config.toml
balance_bias = false
shared_expert_gate = true
init_std_router = 0.0337
lr_router = 0.000224
optimizer = "soap_variant"
beta1 = 0.95
Below are experts of layer 4 (counted from 0) of a mixture-of-experts language model. Rows are named router (the router's row for the expert), gate (a neuron's input weights, with its number), up (a neuron's input weights, with its number) and show model dimensions 0-191. Each number is 128 + 24 x the weight over its row's rms, rounded and kept within 0 to 255.
After each expert's rows: "mostly gets" lists some tokens that are sent to it at least half of the time; "comes after" lists some tokens at least twice as common just before its tokens as in all text. This comes from a sample of Wikipedia text that the model never trained on. Tokens count by the router's weight.

# expert 15
router [132 151 108 114 130 143 118 124 152 127 132 147 107 105 131 126 136 125 107 159  91 121 107 161 132  91 115 115 160 140 118 146 163 134 109 122 163 116 147  88 157 103 121 109 122 142 110 125 126 130 138 104 131 153 112 104 140 130 124 114 120 147  82 147 138 136 105 111 111 150 120 125 105 133 132 136 106 147 118 154 116  87 127 147 149 107 118 158 117 117 108 166 100 128 154 160  79 143  79 105 117 114 180 107 140 142 128 154 128 140 162 108 103 121 119 128 129 119  96 138 123 135 122  67 162 155 139 120 121 116 134 119 124 133 140 125  75  97 105 104 145 107 132 113 165 135 117 134 134  99  94 166  98  91 200  97 139 124 117 124 100 136 130 110 149 149 183 105 151 133 178 134 193 175 143 144  89 130 149 168 145 114  95 142 174 112 116  72 115 168 147  84]
gate0 [161 126  97 105 138 108 104 159 131 142 133 138 152 124 131 101 101 135 144 140 111  95  84 165 129 129 123 146 127 147 124 119 131 133 127 142 114 167 129  79 133 137 120 159 135 121 151 133 182 125 145 129 119  93 135 141 151  75 127 132 125 111 109 192 113 118 111 143 133 152 123 100 138 128 158 113 167 206  61 127 154 134 132  86 113 118 147 178 175 112 143 165 100 136 100 124 123 131 120 130 152 127 150 138 123 100 151 153 140 101 113 117 148 131 141 148 142 147 134 123 122 168 115 100 169 119 121 146 122 164 164 144 133 107  83 100  92  88  78 138 138 140  97 115 163 105 107 139 115 133 131  79 144 151  93 133  67 103  75 140 115 137 135 142  65 139 135  94 132  97 100 142 151 108 168 156 132 149  99  74 111 131 152 145 151 163 136 145 135 178  92 129]
up0 [170 119 129 111  84 141 125 101 160 140 128 148 155 101 146 127 102 115 120 101 111 133 127 153 154 123 152 137 128 107 134 151 154 138 121 123 138 141 148 101 123 101 177 114 112 123 113 111 109 143 118 111 133 179 139 155 136 149 140  82 124 127 149 122 128 107 106 177 100 150 125 177 113 142 120  84 110  96 129 123 113  94 143  85  81 130 164  80 133 152 110 154 111 121 160 121 111 121 151 136 101 142 108 145  92 101 103  89 136 122  59 111 153 137 120  86 129  94  89 125 161 113  85 144 142 161 118 127 121 153 103 160 128 103 141 151 173 179 151 100 125 141 117 122 129 101 133 105 150 135 118 150 131 171 141 113  74 141 117  97 104 129 142 130  79 131 144  91 109 103 158 127 131  79 144 134  86 144 147  88 186 147 118 122 134 136 137 123  83 140  76 173]
mostly gets: "–present", " final", " medal", " season", " round", " Olympics"
comes after: " the", " The", "–", "201", "The", "202"

# expert 19
router [130 143 154 132 122 100 154 120 127 159 120 129 138  93 102 139 114 131 119  89 135 120 104 134 114 105 129 140 146  99 143 129 152 104 135 112 101 121 118 117 107 121 123 147 160 141 123 121 102  67 125 104 101 139 123 150 102 147 109 101 114 161 129 137 122 143  94 132 117 136 105 116 118 142 129 135 161 100 142 117 145 169 125 120 136 124 161  91 138 142 135 136 133 106  98 133 120 135 130 119  95 107 105 180 176 116 157 155 155 125 157 150 162  94 103 156  78 127 150 132 164 145 113 152 102 123 109  75 146 102 100 129  76 128 120 120 116 142 133 175 153 159  73 140  81 111 135 133 160 138 140 144 175  95  97 120 131 103 129 129 120  85  97  97 125 138 113  83 145 153 104  92 124  87 167 152 107 119 141 148  87 132 111 100  89 135 126 121 135 119 113 161]
gate0 [117 112 104 128 148  90 113 129 121 104 169 147  87 123 133 110 137 159 134 170 117 107 116 108 106 107  90 111 166 132 100 121 146 158 108 116 133 128 143 187 158 140 113 152 110  57 139 157 114 140 146 138 141 102 140 141 134 121 135  93  78 113  91 135 111 138 155 128 123 142 130 129 128 152 128  96 142  92 146 125 125 112 150  81 107 134 119  82 123 120 113 121  84 131 108 137 167 144 143 156 140 109 144 104 137 116 115 135 111 102 106 145 133 132 162  91 135  78 131  85 153 120 188 142 130 167  92 124 140 107 137  95  60 143 132 126 117 142 135 118  96 138 101  91 137 137 132 116 128 122 106 146 162 114 119  93 104 101 162 145  87 127 147  84  84 113 114 130 141 101 136 170 131  98 155 156 114 139  91 166 153 159 128 137 142 124 143 161 100 107 154 107]
up0 [114 148  95 129 132 133 117 120 123 116 131 169 143 145 171 109 120 187 131 120 130 138 128 144  95 128 142 151 163 128 129 136 115 142  81  95 168 134 163 137 130 129 136 163 176 100 133 113 122 141 139  80 130 163 119 116 138 152 137  95 129 116 118 145 127 120 130 115 149 159 120 150 163 149 114 137 121  88 150 137 142  91 146 119 136 146 131 125 144 158  97 125 131 102 131 123 139 156 131 155 151 150 174  87 143 133 147 163 112  96 112 140 109 154 148 107  94  83 125 119 104 151 154 141 148 138  78 165 130 131 128  88 130 150 157 130  97 115 118 138  79 158 146 138 116 100 154 152 141 157 113 104 117 142 110 119 158 108 117  89 140 138 157 101  60 112 106 132 109 126 157 157 139 150 170 154 128 119 111 162 132 155 114 143 115  95 116 150 138 103 142 125]
mostly gets: "born", "',", "186", "189", "184", "188"
comes after: ",", " (", ":", "1", "°N", "born"

# expert 22
router [154  94 135 123 140 114 112 161 121 110 101 118 111 129 145 125 118 118 120 115 144 153 122 128 116 149 138 135 153 141 131 118 120 132  90 137 103 144 152 160 133 163  77 114 113 116 160 136 141 108 136 109 122 152 113  99 149 111  97 149 131 129 123 132 130 101 135 105 119 134 132 104 154  92 104 104 127 146 107 140 131 144 129 130 110 114  96 158 120 141 176 159 101 134 109 135 134 102 106 122 120 103 104  92 139 121 113 146 106 108 171 140 118 142  94 146 160 150  80 152 111 113 106 139 160 159 121 124 117  95 115 107 135 119  78 161 156 136 128 131  79 129 166 136 117 189 142 127  89 157 111 123 136 145 142 107 126 122 132 130 149 121 124 185 147 111 112 125 163 138 133 117 102 114  95 115 132 158 124 147 130 153  83 177 119 118 110 104 109 124 178 131]
gate0 [132  91  88 158 102 165 112  89 146 141 112  96 124 127 120 101 113 161 126 144  95 131 105 124 129 154 131 109 133 141 118 138 142 130 110  84 153  96 143 149 113 155  99 151  96 129 155 121 127 133 118 134 169 135 125 155 112 153 154 150 142  97 124 119 141  82 130 114 138 161 142 112 115 108  95  87 137  94 136 112 130 158 111 151 113 145 119  93 150  91 139 128 121 132 161 133 151 116 172  91 126  99 110 130 158  99 103 165 135 161  98 148 136 133 105 100 108 158 100 134 120 143 154 103  88 119  92 150 120 174  83 148 122 120 104 127 136 144 147 150 107  97 104 105 142 124 102 120 141 142 151  79 117 156 161 142 117 139 100 116 128 109 120 172  74 155 137 125 137 141 142  99 158 163 112 176 129 172  96 162 128 145 116 112 108  86 125 130 132 156 128 116]
up0 [122 141 185 119 142 121 117 102  97 124 136  94 121 126 147 143 130 120 150 129 107 117 113 167 168 109 158 133 134 136 109 127 110 124 189 104 157 130  88 124 126 141 160 104  85  83 148 123 169  91  84  87 112  90 116 107 133 131 110 109 142 148 115 161 156 144 118 152 142 120 124 195 112 104 149 129 136 123 118 154 154 118  78 113 133 138  97 118  83 149 112 123 129 127 152 151 131 177 116 108 121 117 133 127 142 154 133 151 141 153 117 120 151 142 128 148 166 137 125 120 103 140 162 142 142 111 127 159 139 147 119  97 104 118 106 134  91 173 139 122 133 120 145  70 110 153 179 119 170 117 168 122 144 124 144 128 142 129 115 158 131 145 113 128 189 112 137 146 112 144 122 122 135 103 135 138 120 103 126 137 108  81 128 143 123 130 134 148 129 135 157  96]
mostly gets: " a", " =\n\n", " an", " any", "′", " another"
comes after: " a", " an", " is", "°", " on", " as"

# expert 1
router [119 136 143 119 107 105 148 119 145 110  88 155 104 112 144 130 131  93 111  87 151 134 186  99 138  86 134 161  97 134 155 115 180 107 107  97 109  79 148 151 111 140 128 116 139 150 151 154 150 103 142 111  97 146 132 111  96 120  99 104 162 143  96 136 130 121 121 143 108 142 166 131 133 120 161 153 132 147 196 138 132 141 109  91 136 144  90 135 147 138 107 141 139 122 107 117 113 132 142 129 134 108 113 157 114 128  87 120 112  98 166 146 180  83 111 100 141 150 114 116 137 151 115 145 134 120  81  85 157 107  94  97 107 129 137 132 117  84 151 123 114 119 118 143 153 111 128 113 112 111 108 117 129 104 138 146 120 121 138 167 153 177 114 122  87 147 142  87 148  95 111 166 122 136 150 104 141  99 127 165 111  76 124  92 137 162 144 119  99  97  81 108]
gate0 [183 130 132 159 150 160 123 113 116 138 146 141 106 144 146  68 109  91 118 150 137 154 137 159 139 148 137 144 115 110 120 106 140 154 133 162 155 124 104 106 145 149  72 161 115 126 149 123 105 116 137 135 128 134 151 132  98 120 124 110 146 133 138 140 144 156 154 126 120  98 172  98 167 111 103 165 113 142 100 108  98 121 137 131 154 159 107 120 188 144 140 110 114 102 128 108 105 116  91 141 139 111 137 109 129 146 127 114 124 144 124 143 133 155 136 152 137 162  96  99 119 134  94 122  86 139  91 143 145  98 118 158 106 108 138 105  89 137 107 113 137 124 174  91 146 144 113 112 125 114 148 103  90 107  87 126 144 108 162 173  93 157 139 172  94 172 125 163 104 126 102 124  77 133 153 104  98 136 136 112 130 145 112 131  97 153 141 124 153 129 156 131]
up0 [135 142 142  92 151 144 137 116 116 130 133 143 134 116 109  73 137 116 141 114 125 101 125 119 159  76 117 124 137 116 101  87 149 131 152 132 137 129 130 150 113 109 135 124  90 181 137 127  75 139 101 162 155 134 160  93 161 135 128 107 150 130  99  91 167 191 149 119 137 162 123 149  99 147 114  73 110 129  90  74 123 111 124 139 130 143 132  93 101 156 160 150 136 101  90 159 175 127 154 105 108 139  66 124 107  98 145 123 152 142  77 140 109 139 156 160 135  77  94 110 131 122 149 179 128 117 145 137 120 133  95 107  87 124 119 141 126 107 114 178 156 146 128 152 141 131 122 132 143 129 171 178  91 144 121 172 127 129 134  87 155 105 131 118 148 121 133 141 149 140 114 156 145 114 139 132 135 116 110 128 156 184 147 127 120 104 135 139 165 169 126 111]
mostly gets: "199", "202", "196", "193", "198", " July"
comes after: " ", " in", "201", "200", "202", "199"

# expert 17
router [112 144 137 129 166 126 133 150  66 140 129 121 155 145 149 102 128 166 160 128 173 147 138 121 141 137  91 112 102 113 156 169 149 146 115 148  96 112 146 129 139 146 185  84 122 121 108 173 102 134 133 104 134 149 153 167 134 123 135 178 152 112 117 108  63 135  82  89 161  97 120  96 123 125 128 118 146 140 122 122 100 115 111 107 118 110 155 152 144 109 104  97 123 175 187 114 151 118 126  91 114 108 151 115 157 140 152 152 135 131  96 141 107 131  96 157 116 129 123 133 142 136 106 142 155 118 101 109  90 119 104 168 147 116 159 146 140  85 155 161  88 114 141  99 152 125 120 174 146 113 129 136 140 101 121 119 136 118 150 115 149  78 133 115  83 149  90 124 159 157 172 100 133 121 140 119 140 133  94 178 159 129 103 136  87 136  93 148 109 155 133 136]
gate0 [ 77 139 118 125 200 125 102 123  81 166 130 143 119 122  99 141  97 143 143 129 124 115 107 109 120 146 120  99 125 124 105 189 140 125 108  98  89 116 107  99 116 127 139 144 131 161 116 135 201 117 168 132 147  85  66 108 109 124 137 128  73 151 165 114 133 109 113  94 128 131 147  96 118 157 172 168 112 154 164 113  87 101 104 146 141 125 126 125 109 129 165 140 132  94 120 129 154 118 133 102 151 133  85 121 144 135 138 133 152 151 140 125 111 126 156  95 119 128 136 138 111 116 131 154  87  98 126 143 160 155 143 155 100 139 138 120 168 104  73 143 179 103 135 137 156 133 119 106 122 130 156  84 124 103  97 126 136 130 100 143 124 108 118  67 167  99 160 160 139 120 101 138 142 121 134 130  86 156 149 129 121 163 117 128 140 128 134 121 119 129  89  89]
up0 [117 111 133 171 115 104 139  95 149 136 143 106 139  90 135 148 153 138 117 150 109 154 132 155  75  98 137 105 135 143 105 132 115 100 149 152 143 125 117 115 131 142 160 100 119  64 111 117 106  87 143 154 137 164 139  85 131 107 163 139 134 156 173 125 139 126 114 129 154 130 119 132 145 170 117 140 166 150 125 141 152  84 134  87 145 108 178 109 141 101  51 122 134 136 145 103  89 117 110 146 153 129 161 121 138 129 103 103 146 130 113 143 158  89 128 131 129 109 102  69  86 125 114 138 129 137 106 137 166 109 130 133 156 145 181 122 133 147 107 127 139  91 142 142 110 144 134 115 164  94  97 134 125 157 159 112  75 142  99 131 115 154 123  95 158 161 163 101  89 149 110 102 152 111 131 153 158 109  99  99 153 137 115 109 118 113 139 111 141 161 132 165]
mostly gets: " per", "(s", " Turnout", " ±", " Candidate", " except"
comes after: " (", " \"", " ", ",", "|", "("

# expert 29
router [115  95 123 166  98 138 115 148 113 130 116 136 142 122 143 108 154 129 123 158 107  92 127 123 133 165 104  84 131 122 133 108 111 110 126 116 132 130 150 123 159 106 130  98 163  93 139 135 161 171 140  79 132 113 111 115 144 141 129 129  91 140 155 179 115 218 131  83 122 133  93 141 123 116 134 126 116 148  97 156 169 137 142 113 155 129 113 106  87 132 132 122 112 111 158  97 142 101  77 128 113 134 133  63 111 101 126 149 137 148 140 129 168 152 149 190 123 156 110 160 117 151  93 127 105 111 165  94 112 146 143 164 138 107  99 104 153  75 100 149 141 133 143  87 145 132 105 143 150 166 135 154  98 102  80 129 102 124 124 125 117 121 162 139  86 121  94 133 115 119 194 163  96 151 125 132 151 132 119 139 146 132 132 140 100 105 135 157 129 146 128  82]
gate0 [171 156 123 156 121 170 153 106 113 103  53 124 159 114 164 145 127 126 141 125 157 141 120 141 118 156 109 130 103 119 111 106 152 179 170 131 110 152 115 140 152 147 135  87  92 127 107 142 146 148 125 148  86 137 130 139 137 124 133 121  99 142 101 158 117 142 145 135 129 161 181 127 136 129  89 122 121 127 159 125 183 113 143 227 127 126 135 157 130 153 146 158 100 117 109 140 164  95 153 122 101 135 134 141 157 137 168 103 107 104 113 127 111 123 106  92 133 108 107 136 174 132 156 152 122 156 134 117  79 138 195 146 169 110 161 197 130 115 117  95 126  97  82 117 146 136 117  94 104 107 108 121  76 132  77 140 134 142  94 131 111 111 139  90 126 127 117 136  85 134 147  94 122 128 129 174 129  74 118 115 128  94  98 117 125 129 141 139 105 134 120 132]
up0 [116 177 101 144 166 140 121 139 165 123 133 134 122 131 169 117  91 105 169 160 110 109 121  95 141 110 117 163 121 113 120 123 152  90  83  83 175 131 112 114 100 152 125 158 167 111 149 129 110 132 136  94 110 122 143 112 133 133 145 115 101 101 137 114 121 100 143 196 155 145 193 136 165 120 123 131 147 134 145 150 138 126 158 159 146 108 136 101 116 108 115 140 157 108 142 138 126 120 140 109 142 154 107 107 129 161 147 112 133 155 109 157  96 125 144  79 130 123 161 118 153 118 115 114 117 104 131 117 100 169 143 106  88 130 102  95 142 108 149 103 103  71 125 131 172  89 153 100 106 105 164 110 143 104 136 142 124 142 163 126 126 137  96 128  86 128 147 133  58 112 124 113 166 156 136 143 163  94 129 140 135 214 116 148 119 119 122 136 105 121 127  95]
mostly gets: "Personal", "See", "Career", "Early", "Scientific", "History"
comes after: "-", "==", "===", " |", "|", "\n\n"

# expert 25
router [124 129 158 110 143 147 134 155 154 133  99  98 157 120 137  84 166 114  73 102 138  99 161 156 118 166 118 147 172 180 102 155 149 130 122 138 115 124 153 123 121 124 109 189 133 136 122 121  70 115 130 157 139 148 130  85 121 105 102 105 131 135 158 128 121 118 101 106 133 152  92 142 132 122  81 177 141 152  86 117 101 108 122 141  84 107 128 128 104 117 112 148 121 122 122 148 165 159  89 131 161 108 196 105 141  86 103 128 128 139 122  88 158 135 165 134 124 141  97 183 119  90 121 147  85 110 132 124 111 113 112 144 119 144 147 144 116 134 121 159 119 130 114 135 155  99  90 143 145 133 143 125 191 136 117 109 111 152 117 128 126 144 128 102 111  92 116 127 114 136 177 121 124 152 123 176 141 138 103 132 174 125 163 137 120  87 125 144 139 127 146 111]
gate0 [116 133 143 162 181 158 134 123 104 131 130 148 151 131 137 149 151 120 111 130 137 122 134 103 128 130  90 121 146 127 142 134 113 137 148 111 148 125 151 133 144 155 103 145 128 140 101 138 130 130 147 132 133 140 125 116 106 139 127 116 140  97 117 130 119 128 151 122 112  90 104 102 130 123 103  91 131 135 139 128 124  85 132 152 139  82 130 154  83 127 107  91  89  85 146 133 109 137 136 103 151 131 129 187 133 123 145 128 154 115 125 140 107 122 101 140 148 127 134 115 113  70 133 143 166 103 173 120 166 116 123  77 172 152 168  86 167 151 110  29 142 127 127 109 169 162 140 165  99 114 109 120 146 164 156 139 158 158 130 106 164  69 130 172 173 117 109 126 129 131  67 108 150 100 171 154 126 137 163 141 120 109 109 124 131 179  89 126 179 163 140 166]
up0 [154 135  74 120 108 108 130 126 106 109 129 124 110 104 117 151 122 142 170  90 110 119 129 126 137 163 151 125 147 128 107 106 131 114 154 115 152 131 114 110 122  93 115 126 129 151 130 147 106 118 143 126 100 147 145 136  96 183 120 126 131 156 121 141 189 115 129 130 140 111 154 174 142 112 140  96 153 129 104 102 132 156 176 178 162 103 182 107 128  97 131 133 156 134 153 145 127 102 115 129 108 127 161 108 117 126 127 121 164 104 150 147 128 135 149 124 134 109 141 152 135 148 166  76 137 116 172 124 186 118 125 167 134 145 144 106 114 116 141 128  68 140 150 122 135 106 103 179  95 119 126 133 117 147 135 115 117  60 102 133 107 177 132 130  63 121 137 126 124 111 148 122  42 123 132  93 124 123 125 136 145 135 167 187 123 130 121 149 133 162 137 120]
mostly gets: " he", " they", " she", " They", "He", " He"
comes after: " ", " the", "1", "0", " The", "2"

# expert 31
router [156 132 138 120 145 129 113 120 133 132 144 136 148 151 134 112  89 145 157 104 130 101 132 127 143 147 103  86 112 115 117 119 127 149 135 145 117 134 122 134 169 159 151 137 122 119  88 140 105 139 179 116 152 167 147 162 110 128 142 112 175  90  85 171 144 102 147 116 127 139 159 131  99 122 135 103 126 160 129 153 190  76 115 153 110  73 144 126 157 141 103 127 167 100 121  87  80 126 139 106 114 135 142  94 113 117 141 104 121  89  89 119 153 135  95 140 122 127  82 142  72 153 105 133 141 172 145 143 132 148 149  86 126 115 136 133 123 167 145 138 149 161  92 105 129 109 161 137  98 131 118  87 124 144 135 108 121 156  94  99 127  85 122 156 158 128 138 149 149 102 169 139 124 159 130 107 148 151  88 139 142 147 142 112 167 105 199 119 183 113 125 121]
gate0 [143 160 152  87 126 131 113 134 104 112 156 131 117  95 142 138 102 139 160  82 140 159 153 121 112 143 138 119  86 132 112 169 153 100 127  80 131 146 138 113 174  81 111 135 148 108 120  86 140 125 129 143 146 129 104 104 113 136 119 117 135  43 121 132 128 152 133 147 123 112 136  88 141 138 126 137 115  95 143 132 157 136 125 158 135 152 141 111  70 196 131 119 136 148 154 163 117 173 135  98 138 167 111  63 138 127 141 143 136 117  91 118 140 128 127 156 156 141 137 161 139 120 153 144 147 138 126 135 145 125  82 157 129  98 141 109 100 141 144 124  99 154 119 163 148 160  58 141  84 114 122 120 126 116  62 142 106 135 117 133 134  98 100 126 111 102  90 135 121 161 120 105 100 142 131 139 156 131 142  99 193  85 178  99 176 112  97 133  66 156 125 142]
up0 [169 129 164 143 124 153 149 152 124 118 128 165 134 156 158 117 179 119 130 157 116  88 104 152 130  84  76 127 136 135 214 149 163 132 120 131 107  83 137 120 131 148 120 102 118 166 152 129 142 118 200 133 113 163 144 107 146  98 112 137 163 133 158 147 182 128 143 120  99 114 101  95 133 150 122 110 106 126 113 130 130 123 109  98  98  82 159 126  89 113 110 101 109 117 144 140 123 116 109 122 114 137 134 176 139 123 166 122 104 112 143 141 138  86 122 150 134 114 126 127 125 124  92 160 115 164 161 138 109 135 138 139  95 134 150 137 138 112 102 151 138 119 107  96 103 149  95 135 151 162 106 112 145 158 145  99 155 136  97 138  64 113 178 134 139 111 119 154 120 174 144 139 123 117 122 143 145 153 147 106 110 144 160 137  96 131 140 152 119  83 137 173]
mostly gets: "Scientific", " nomin", " father", " wife", " mon", "greg"
comes after: " the", " his", "'s", " their", " its", " her"

# expert 2
router [105 103 100 125 126 137 133 123 111 127  82  94 116 118 132 141 111 110 154 150 139 114 107 114 187 117 142 110 114 123 143 139  87  83 131 128 137 104 157  74 119 143 105 130 161  96 162 144 153 108 126  54 131 149 134 139 107 101 113 151 164 129 112 138 154  92 115 161 122 116 118 126 154 111 122 106 113 150 110 135 157 124 111 148 115 114 121  70 122 167 138  75 127  62 145  97 160 133 158 171 128  89  95  96 103 123 158 117 124 110 141 113 123 137  92  86 135 116 165 103 124 140 140  95 143 154 114 180 161 137 127 175  95 137 123  69 117 106 152 103 102 121  94 131 138 170 116 143  96  86 128 144  84 131  83  98 133 117 110 104 108 131 127 107 151 108 104 166 129 115 117 126 143 132 103 141 123 147 146 128 134 139 187 126 145  96 131 117 169 153 135 123]
gate0 [137  97 130 142 137 111  56 169 145 111 147  79 142 165 119  94 128  72 113 126 117 140  96 186 149 156  84 159 106 103  98 110 135  84 116 149 142  91 110 138 155 155 140 149 122 104 121  96  91 119 130 101 123 180 101 158 150 148 114 107 100  98 149 132 159 126  84 123  99 115 156 154 151 163 145 135 122 120 140 136 108 169 131 138 107 132 122 105 154 108 161 130 111 167 135 133 130 134 120 104 118 120 138 172 123 119 172 143 112 130  88 144  95 136 152 132 152 131 100 147 116 129 150 131 116 159 112 150 104 114  98 107 131 152 125 166 162 130 157 112  88 173 121 139 103 112 125  77 141  97 128 142 113 147 110 101  82 136 140 159 183 133 166 108 134 125 172 128 119 165 105  91  86 150 135  83 106 119 120 106 129 113 124 115 142  92 136 159 145 131 172 175]
up0 [146 110 107 147 127 129 169 125 139 120 114 141 130 127 119 155 147 137 124 131 119 130 137  68 181 125 138 139 135 134 142 137 111  91 103 110 116 108 178 133 130 131 156 115 131 126  97 149 138  89 117 101 137 135 146 139 137 112 179 129 117 144 121 118 114  88 157 139 114 143 141 133 113 123 138 113 167 104 103 122 137 103 120 148 122 165 111 128 115 123 138 133 121 104 167 133 153 185 111 120 134 117  81 102  84 125 115  95 160 143 141 147 140 132  78 118 190 101 183 158 110 148 135 132  72 161 128  88 101  69 160 150 140 128 132  68 123  94 136  89 118  90 140  71  92 133 129  93 143 135  91 117  98 122 108 137 139 170 126 125 120 125  96 140 108  91 134 139 109 140 129 163  97  96 153 103 120  93 119 141 138 108  98 104 184 128  72 163 138 114  64 172]
mostly gets: " la", " himself", " too", " able", " von", " itself"
comes after: " was", " is", " were", " are", " be", " been"

# expert 26
router [150 146 128 121 143 140 118 164 135 149 143 135 116 178 124 109 126 123  95 117 116 101  76 113 122 119 147 126 110 112 117 127 121 171 151 154 125 141 115 131 104  98 140  55 134 111 127 116 135 106 139 126 127  83 129 164 108 120 136 126 110 151  94 168 151 136 114 116 105 106 119 128 118 134 104 160 144 131 149 125 144 154 140 105 105 135 145 106 151 155 128 149 124  82 112 102 132 144 145 109 122 118  85 166 121 162 149 176 186 143 129 120 116 165 148 110 104  99 119 122 109 111 102 141 110 166 132 146 132 131 133 103 141 109  84 149 131 132 103 105 141 149 137 116 141  81 164 143  90 136 135 147 100 148 125 122 101 152 133 122 130 106 100 102 153 143 144  81 128 126 117 126 141 131 104 111 135 103 132 124 132 140 128 135 187 144 116  93 127 125 101 143]
gate0 [132 116 143 138 157 168 115 124 137 113 112 113 118 152  74 146 106 153 126 128 158 102 121 128 122 127 175 122 124 139 183 103 138  74 137 142 126 111 137  92  85 124 147 163 131 151 134 122 161 139 130 137 118 154  93 118 136 114 128 121 143 134 154 111 118  68 113 110 176 118 110 177 139 132 110 120 104 152  94 141 139 186 135 152 166 140 139 130 148  96 135 156 160 145 147 153 122 121 119 144 175 109 130 132 117 111  99 154 129 118 115 148 125 127  79 125  85 101 166 119 108 138 125 132 122 135  95 122 117 116 131 167 120  97 124 114 133 110 135 125  98 152 131 142 166 151 122 110 144  81 106 141 155 146 143 185 101 124 124 134 143 137 135  91 103 147 160  94  90  93 151 147 103  99 133 130 110 160 126 139 117 121 154 116 105  84 162 107 111 104 113 143]
up0 [140 154 133 119 171 138 107 139 135  94 137 116 121  73 112 127 116 185 110 134 138 121 124 130  89 110 150  92 147 120 119 139 156  77 107 138 199 161 150 129 146 132  93 131 131  95  96 128 123 160 109 115  96 101 124 142 158  98 138 135 169 106 186 146 116  70  96 115  83 157 164 125 145 104 101 114 140 131  99 171 104 161 119 120 149 164 142 143  95 114 142 114 139 156 133 125 133 146  97  89 117 113 115 162  80 146 120 145 139 110 124 149 144 127 162  85 120 145 132  89 137 161 109  98 123 151  90 153  69  96 113 114 115 108 123 110 132  91 152  93 110 130 124 147 106 154 144 103 145 107 154 113 104 197 121 160 112 135 120 142 115  91 143 143 169 134 109 140 125 118 127 117  95 151  96 137 103 158 107 152 106 121 127 147 141 117 126 163 145 124 127 125]
mostly gets: " Coordinates", " Genus", " Born", "See", " Nominated", " Animalia"
comes after: " |", "-", ";", ":", "″N", " Country"

# expert 20
router [110 108 122 162 160 142 116 127 117 139 135 146 119 148 167 114 140 104 132 134 127 105 150  78 145 149 109 122  92 105 115 134  96 124 163 151 118 131 164  89  86 138 133  99 135 128 128 122 132 165  83  99 138 132 148 151 105  97 128 150 147 142 129 156 143 141 112 122 134 163 131 118 117 147 101 117 131 144 145 146 143 167 146  92 150 162 162 148 124 163 156 104 125 154  87  98 142  99 129 110 108 143 101 111 119 112 126 137 170 103 116 136 128 104 143 100 194 147 144  64 115 132 116 118 141 118 119 122 167 145 113 171 122 139 131 110 103 131 125 117 112 112 110 116 146 182 129  87 129  77  97  95 122 114 116 148 118 105  94 114 159 155 120 162  70 104 158 159 119 110 183 139  77  91 138 112 174  95 127 107 102 143  95 164 171 120 117 102 114 144  91 146]
gate0 [101 177 109 120 149 110 141 111  87 120  95 112 128 128 145 164 178 116 130 155 153 118 125 168 152 139 123 160 147 153 112  87 133 100 145 105 157 120 122 148  69  92 103 126 118  95  94 167 148 139 126 142 126 157 146 144 118 161 114  75 119 171 106 134 166 125 114 122  97  89 146 148 181 116 109 161 165 149 103 163 156 143 113 129 141 122 124  90 132 127  93 135 147 125 135 177 117  90  93  87 139  57 152 175 115 115 165 111 137 159 126 132 108 161 173 145 135 119 138 132 136 123 110 142 171 135 148 130 149 171 137 151  90 151 109 143 128 139 100 120 154 105 109 119 103 133  94 115 131  84 125 148 101 123 159  95 145 140 127  69 115 189 108 127 112 145 128 117 112 130 140 109 122 117 110 143 147 134 149 142 166 133 133 134 152 159 148 153 119 175 138 117]
up0 [ 97 170  89 116 111 137 163  91 136 139 116 140 123 122 150 148  95 184 144 120 117 112 132 136 124 121 126  98 141 146  95  81 161 119 103 125 110 145 164 158 120 103 143 132  94 108 153 120 172 133 137 156 112 107 137 101 107 157 186 122 104 140 120  97 150 140 116 146  95  80 120 139 148 101 160 142 152 116 130 144 154 154 112 106 101 113 145 121 149 127  80 171 124 135 181 150 136 168 154 125 163 131 125 116 108  99 174 121 192 156 114 154 158  98 171 145  75 125 118 132 112 115 134 170 141 143 134 148 162 150 137 138 143 107  89  92 134 131 138 130 160 103 179  77 111  91 103 127 119 139 103 122  90 132 125  99 116 122 114 116 114 143 159 147 122 150 144 106 141 101 109 113 113 155 126 167  97 147 175  87 112 167 130 124 164 143 124 146 167 159 151 144]
mostly gets: " near", " north", "ville", " Cambridge", " south", " Puerto"
comes after: " of", " in", " to", " at", " from", " for"